Weights of a small mixture-of-experts language model, trained from scratch on English Wikipedia.
Size: 17 layers, width 160, vocabulary 2048, 30.2M parameters.
Experts: 80 experts in each of 16 layers, 64 SiLU neurons an expert, 6 picks a token, a softmax router, a shared expert of 64 neurons.
Training: a variant of SOAP for the experts, 411M tokens.
Below are experts of layer 8 (counted from 0) of a mixture-of-experts language model. Rows are named router (the router's row for the expert), down (a neuron's output weights, with its number) and show model dimensions 0-159. Each number is 128 + 32 x the weight over its row's rms, rounded and kept within 0 to 255. Numbers have three digits each.
Before each expert's rows: a language model's description of what the expert responds to. This comes from a sample of Wikipedia text that the model never trained on.

# expert 53
Western personal names
router:128069131101095117159084095109139102083105103154134066211130052156147109112135107117080144117125104097095107125137132140127152131147041146131166170085099106119112130104088115139154126108145189115084131128162177124150123108197141050171064136166135139162095130173162139121163113167131141157063130120141119137089121128088098133165148130118143126143102114108103119132151055084116122063154140164089099123044146066121133138116161085076131189092162120074085176122144098111095156118141181
down0:086133079119161192134098091075139094120137196154095149162166140040220138125128176169146132128125095141184099148137119130162131123079185153097156139136125103084089165168103142122206143122196118125095096158126175151134161143195113132066083111077140051119172128132152109090183091093119114110132149118101130126155163079095138135097084146141105113167165154087106126115170116129116144110200122132118134160143086099140163102101105095117113071157161165131138156158154152123094126099133163
down1:079178124151138138135089111181091147185131132136089101111118158071191117160132143109091136139132142125132065125089124097147172091127126081123103114114147156081126095114135154107121093141129127162088140159133102163126137120143141130101142145121136100063092140075075131071153148114134092071125088095124107189124183105192138093147132098105133167050119125119123110196122072161161162165109138190103085118154228116093105148095112143156152147166053089170113135183120076062152125106111163
down2:129127146076114128131119108122110150130122097120123131092093153113073156126135128115120116155122154125156170150161137100178084181097104172167079112164151138114148123088108151134177185099126106146167176139113127098131182128100122127066083057198149137108136105101061156132089162150037181117186093104143124094143136076170107062173122111116080164054187115142153103133151149126119092109083121147117120123062127157196142114125141167121140125130128080097137168154165098199179088175138113
down3:120151102129111085084106102116072131103156131142112169130180128091126089121136123111080138131131070149087100161091088101147178134172181055101168147120117109175108130194168126125156071092138145085081157086112143124093095155124145181145106154077134179184145181099148070136170091154109151143139159143105094072129169171100161147081165138120127097140123110126108128178154068147059141107128113138140098135087165122167128138122155103185136095174128100073138163140099140161136024088146109
down4:115121102187147087208113060153085124119138081116127154124089109114127140141115163117106098142069119154116098097063096129132114127099143088096136148132128203055182105156190186111087120108046092142157140133137137104127108089136076074146089162132128091165135170174133133114137059132100063110134105138127121171139103095072192167148195118084150148150080113170153127169092173151133123124090137111149122139117112143174132080104078179099163095126124170125159153133118122133114109182133096
down5:134055146133119149082133206113134165158149105117169167101154151157122097150080163144100104176121114150124125103098147120136143132129154115152122143119135181122115107101134096128142097165113107115163122140120096160141126082146120097163124108102139092015094145142160206116114123151139138050138182085105134146120091107132087071075103111154137090125185137142151166113140097130122076108125121110140131108160085166099171186147115080163115175083149082067093150090167036150132064074120079
down6:173148120063129142089124100179169108193109128082129126152099143158062162083116187176129121113131110110130140129139124145134109114114099090128145075098140159106147146105099138114092120179134149117095172147142127114167151156128141162160104131166122145114141067135149119174106105105125011093075139129125141182134109149123089126104147123143166190138101156193158092136098136116139143070114129186088122161220092119079177107063126140113073170101142071152093129083160167172108186125153130
down7:074153191122120115112120121127119144120101142139113148116134105111139116186157128145090119111100110152096125123144188148201133154089162178123140134210136189145137092126072134152140155131134108154130054124038130122106183082127135207123068099179159127101130140153182153163135094147123149141171101073101070038093139109148147178110180111143127118161074110112118149160174175081180154099120113116144116124130164155085079095113073190139126103140125153105125132164128142154154133098176160
down8:165147039110132137101100160179132125133156108084115174099138172091157057115109142095185154107133162151151183138138139118086127097182103113108075174134110135149109124109154107060107159178115081129122175186126143101130114152125114140115132137179081186143134157121109129137141167158099182113051108183157123168180166172116134168127081106118079074110114162147118095082100165074092141124163135163180080117077145111150108094131095156106066161164163146097094098138119097083105143140088131
down9:129078073114053185112146104079159088115086140085135088107116151127135177123105143156129182129200131140139090113099109145105114186156127129100076177104142127103137187139109143161123082137141041132041125128158112141120101164150119085112110136166137149142080153162123119124125137129143165130158103158095082192192123168120110068144069113105126167070103148182165139138126087180092170130088115120106120130124108131100132141071083178125107094133134097151141102066177143165188108149086120
down10:151132081164117118141119066172157119075088140150130188112103122164153113137141180074101116122129125091117184152094064114105119104079103117125111128172148112027152144110130154161166123145135109118157126115157097083155106096117166217125118158117139114105127136143119083174087141164109168086137161168105178119112155101127120160116147042177138164157119175111119081151164095202109139172137100128112124097148113203120095114096132105113180143146142160062149113092135130103133060200157115
down11:125104140109114097143057114120130052131163110104106140107167138064135085031101138131168121172110134062124112133170154113108130170105148127111089122145098158217212138074084053157117074137074176149093091131139126090108157154119166092115148135110173156155115083116168180155103149151158134100164139178142095123115115099107134153101128145112178109097085119137102146082125148164107103111082110125126093077106100075145142103132157158098116126142089125097065146155118136179104172123168087
down12:179140112148144149152133165182182191134142118167081174113091175144175146177128156094135138106109119135122121182111228088115100171143090115123143106155126153167107076133143130116124158103128134168170103117157123159115157145153156167147164097122131073103127176158134081134127131127158139134088194105184158173119139132090094075113132168170136128159208146113089153128098138198144094133118108107154125108176062144102169167132140086163134097116125123127065095104132142045061084165141164
down13:144118140125126168156155132108123083125178152148122094161084147159111181163148174127100128147136105090124100110115045169101053145161118188071126094125111145116178157147107139138148133125054128060094128128129154099160097130084128149108142134142154092092145144089104151143106088117116106142154147196113124083157214154150096149160072101134080141123214163109071153105103161135143146090132121161176173154166082118103075104100109140130160117238149109129165123103142118116113068124119098
down14:144157066130091100093187122143152115125144157116114184180121109126077113102146107235170162148135126162169122125063106101099138105093206087113074089046176107102138140127128102074163165135147100126088061108164171095136164143128136161142165141069151125056116088111129168108111090100144103130126159122157124154127110158142152084114128109172145096123142143141118199099144098128130091162111130106045152079144117169145169139131172113133117171124103117181098108108130159173087111122095113
down15:129139111161194097123182116131166116085112093127110163116147101126125070117110182088160135186135141119088204060166157067109194172038135104126116055107089132124142166183128096150071101117105103125142120132126114142189122132132135136167135150174120096101185140130104105133174154158160102147151083124177149192199128123044096173119159151114144157136102110172120078076122092173162165153093112159181169134156098114142128144109129122141090108131107129117138109092158143156126113121129087
down16:154116034085127095134097110104178177137151141126115143126142066139110094123102140116177125120101116140121145142091121088165166140070136106159106193111127121108134137092127147191125107106134121141097155149092151098158140118107129144120168080128131066128160119139169203140086167093110151073166142148181145118151118070086111172148141122126110066148165083068128176144128184157109082162073121138055146119168146189129071189127199123140128207124117107145131125134160134146137152089063100
down17:147100173145149158118110162180161206173112116136114139194133140158130153133100183117112115140135142079066087120126114149137017147170136096157147160110099163156102144164133041139134077086062143085083155138104068113133174084119130111128087154160168099134149121171099167097177116130125065140153105102164101096117129101134109106119133127178145126131177072180092147107117139115139122089125113172186171128170134156078117136133103179192129145140125159083121117077172117092120127125146169
down18:143132097132073145114120158212073146126119112106106120112160082101111186171112141140111104118117152197148140132123202130154177123115123121132135094087152166143181050082074154180140186090104116082136101153111087119132050155161134094148131117183165139065096119159099109100125131179113123139097068123107113161100062147126156056148143111145111145180133103125098138156094067146147132131179093145127081076090072150151110139139114188102124142111127104142115170134064150156120142159138166
down19:114119130092147128107121158111075113064152141141109121166106126138139084121111107140155135063103085126114161052196100161118069174102084168129136132124073159085128059192185144152131150114153051104126090075131107085142084109170148130132209126163103100095111138153139181127180160127151097129129106185135122103164112150089133140130132109127116090160135133150045086141173111158115086080109112099130124138100138153178081154202194112145104165137125076120120118111098151146102113113171095
down20:136122112114127153146053111047103103108149150096158108137161115073190108143058095116139114176139169136125030149137173114141107094173123160161160187169130149182150147157146130102123156156142160129085084091124133163075115128120146104137109082094174117109139089109166201091138075168109155171118106131130069138124143164141078084131131111083086115184111093151160138128132133148180062160124117111125127112136106156079134136167141102092065135132196141154083135118093141087156159142100076
down21:073091128140185096131156101237170090104119094156170147162096117112187125144139155104134114088099156157162115119122104075141150151074108143155139164167136098152077107091150047128096134141153186209139106091109123146105160153098110094143146124155166146126107173094102116141083137115123217129160173127241132110095096175084110098137113114108153085129109142089107129180093148102130146112126124096151104113087112183117094089096099098171101133136090100172133127136125106103165116128098126
down22:132174116097182116108127103120098106157115191107102145098121145141146102114098133143179134123136141103163163173171139125177069122145111170138076136127083122118137186160137121152114086099092117111098101136162100118102140098123152164132155144046126135182098026076119107141176138117093232105182128124123120128108092074192155147166156062091140166098103126150120157109138128123086134114163128174108153135092131170078124057108094125148163123074162161126166179136074140140104143166188143
down23:165113139161116097157166138148158115147145056149163098156093179088144084117069083130098071096130141088084166083133119102136152076113104149117162174140096139111095088146160122135108098109165147191172109080119124117191171078137174144065070116147149188157184126093096081095107124160114169164123144132149110117197128127119065103141124098172123152146183076144121170150141145121109092145191148075128107107158114169079092160166123113109105132138130114186140084143208166104122125131139128
down24:139101067156176134106172150133138106034136165129076170112180129089109108179107112192179098137087128134148150146088122175094123102114110148193103139100187165082131108197145093163153104175076090146058115151166184149120064147088134137139163149109149119129098114140158123158104089096106093084119151142096149082121119124156180140140160129156063092147070100114167139134100091111128129143171110133135118127170217142074146144111119132108143131088125126151167137174109123092074102133135167
down25:064103109133155096137105079123119176126142090141162158166150141138040138059122121118086109167172131138129129088068168113104108126096139144187116138100148128131155125093075148142080136145191193187151108129122120117099118109198154088168074101131185103142107111103171149148161158081107146183129047115132107097101109138076116152151124189117116145097108148135131184109150129039112127146159114147077158116156180110118190091140148126181204122148131158146118172123167122104140123128103137
down26:203152132165118143121119182150154147190189172149116129111146133144116061117195086137115149118098204091182191147161162094129086129163094110109077130119138113128112164078180097127199108140125126121168125146132129186104146079132192154167177139145105134130139105111098100150102087080160125142153106154141114114162155109114080203103082101107108107163098139168120118092128089123161133145147087098115064111137123146164088135127117069083091163117130142138121135192184117127104169135066078
down27:076064134165187170128143081132108103150143088148133152075124126132165064128135107141191121171107145188091099105071147117124133143052129126142150169137135107140154106111116133153130129155197163150124136090135137182119119083160083192088137082125148118169122119166144098097151105143128144155146121135099185156129050155134148118086103172110063123193172143151135167132175179153134120113112173138160117143118077193118101183126159074098181186168110146114134109131169096195158145159124123
down28:143148118163145122108169106102113153127110138139117138173193150116135112104110162152119101157130132171063163181143147123129149136158098179167139106114120080137056154133126149125106076090084096041150202102150191144115118187109147144085125178153153136113059122132122164173097115107124115125109166156169143104158125116174162110132181175107125101126151084100101072225112117141113198156127143096162093136170132050166106120120156171134128129090171157124134130111125109136107214136075132
down29:098128141053180167152129080104132113138133142149141104100085136155083095083107108139107127126167027113146131093090128097168119095071192122097089175070114105126099053109121161106097165130071120136083070158096144145149120118066116173139160166160075077162117078083084126102202181119152099153158083106183124097125152113098146149133130107146115137209135115099099183101123156116106107170114080055100132130138133166139144131148147126145118156154166130147133110132134133179134145137148151
down30:089075181108136175062118151179128136161124157146163077125126102116059156161141066092122134082115119122107098123108161110138138105136107064127119155134123109105158154159117089151169127111129107206091138111143109122134115105139169107064160097168091121185140103125118070103090129062130086172165102156104101161137092110073136189126163101164112116102139171071084130146172108140089134103103124096120102182087075110094079065160086096141136127125069113127130208121171096105090125124124078
down31:105125152124112174143115158123135181098130089138169123105119079169169130113149155094191154138084108145138144128109158101147163105120135101107167060064075131147147165091116128097148169108124226056105101093147097075179086147196092125149108154153121151107201126156144128145104150117137139103083094132108200211123142145141163157077127190096108089157189137097094101104099127091143111144144180155113151176154108141157115148164158145118104105107160086141152096068132120122081095128100159
down32:132116124157129126111179162175063055038124126126116124096128151115149118096124111082074048154127125102169139102085101103134094161165107124085181168167110074096115088122154173072146160159144128167142146119120125199149149153125119080074170146144161094135135159124165112180131153091108158131100127120174145181165139165125167109138190117088102108092121156099111109108130086144178180116124143122152117172113119190190124122155098091151060128108129149071091116139118155134127116199086161
down33:175085100135112096146189100123142128138101131181135149126089090154118114133177094104101131131156120105125184085094139090164163101146118152152094163099159124148138089133180119078110098160148125095094133136109109136101147187120135098068165160151080106087118147150128133159133198135072193147144124203128143135201204057151116146095144133122079126137119146193116129088177135099182107159087144112132117110086163131140058128100214165151095099117127114158165202159128125099114154165164129
down34:058162145119115141104117154112185111119145137164207114076095113108130089174145135143169108132123133148146059135159134072149170154110118124168136110092115167136071153085070142131140069087184133103200146137146146107117143109124202071096139127113078123179115135134082107081107179123142088160175121123189166186143135134163091128140086176154133184135112084171108169142049113126136113164074132165072111117165127167142106104180129129093122106159132141140141123123119134198123109074153131
down35:119209141137130157042142087118115118150158163132081200109114143096153133152150122157112107110110151145149124160051109158101149175109095082151141151085131086133165115113095159135141128121138108113114075149136174139081057129123193099154134172081108102111184068153172084138121121087153119097112097116113127083174101133136202157097147095111183104189134107161161098122084145133126069137174096142095132131090107122142076107118147150165146179170105168200142105171110137116113083091087155
down36:063136124136132115165090045108143130061080142162134137140150103162130125143147143181108138121110181204083133113121097124141153174108083164136068119104147165125170169093084097165093158161124134100158106089174121174089155089131135131194157166124156091140225157144086132099146091079168122119164170136131122117130128141105167131110173114159092163156115121162111169097082112144101113071157165132107157128131148106093098209177152139137113104149127127121144053159141089153170081074110132
down37:161105067160107134123089130072145227171172105127171143176097101156160094104127087130110125132149102095141107148133134166098124157134132137175087171137137142123138152154148136134131173142098114136163080162114112103164129150118102107192141091043139080138130071044179147137146137147076194130114114127103122166105093138109110122104103163106121116142134117078092143176108162141132162102092183154022132113102185131117151117123131178169186132080130158133075155100132095158131170157100182
down38:028151122183141147113120145118093163142175087138125119141118110161109147122177102114134125082142103103152151084119171149113159134113149107073171111107143118085192136117127092123150185034174181110089100114085155130136131082154116100100148216099088098031187098150146134135073143150093111135085142165111119128169170107131113174132114119136135101132111177092128151126161127071114090136107152115056161145071151120140108151092122131157124126183124072127164128114171166083123093153129169
down39:101133092130128131136175084060106139135133124132116157137184156083150135138155127149156144116141135104132196091135099113166079124113092180148170095084065137150076146133154135186114108171086108121127151082113169120119166133046101105088163141108165088189167105154073165144094076115146091107133075177131049093188159170164122138167137103067123084128109103126176165189128111161114130149145141133147154100069139165106108127125113151115122134091081134088150094122182110115103064130179099
down40:162102087134084136108151164142133088118091115085139115127133049116156149091177134123125089147154124154112109156167149091157110147150117157094115057164115141129092149130154144120145118142166142137174206128128155104094141120164134184150111080096082067119074174099083105093215156150170121104110107118121092152132148167121172143120154114144118114122148169143126087023121093131115089154113075203175150150067092147124148113120106079115068109141144062137168136114119165111143164136063178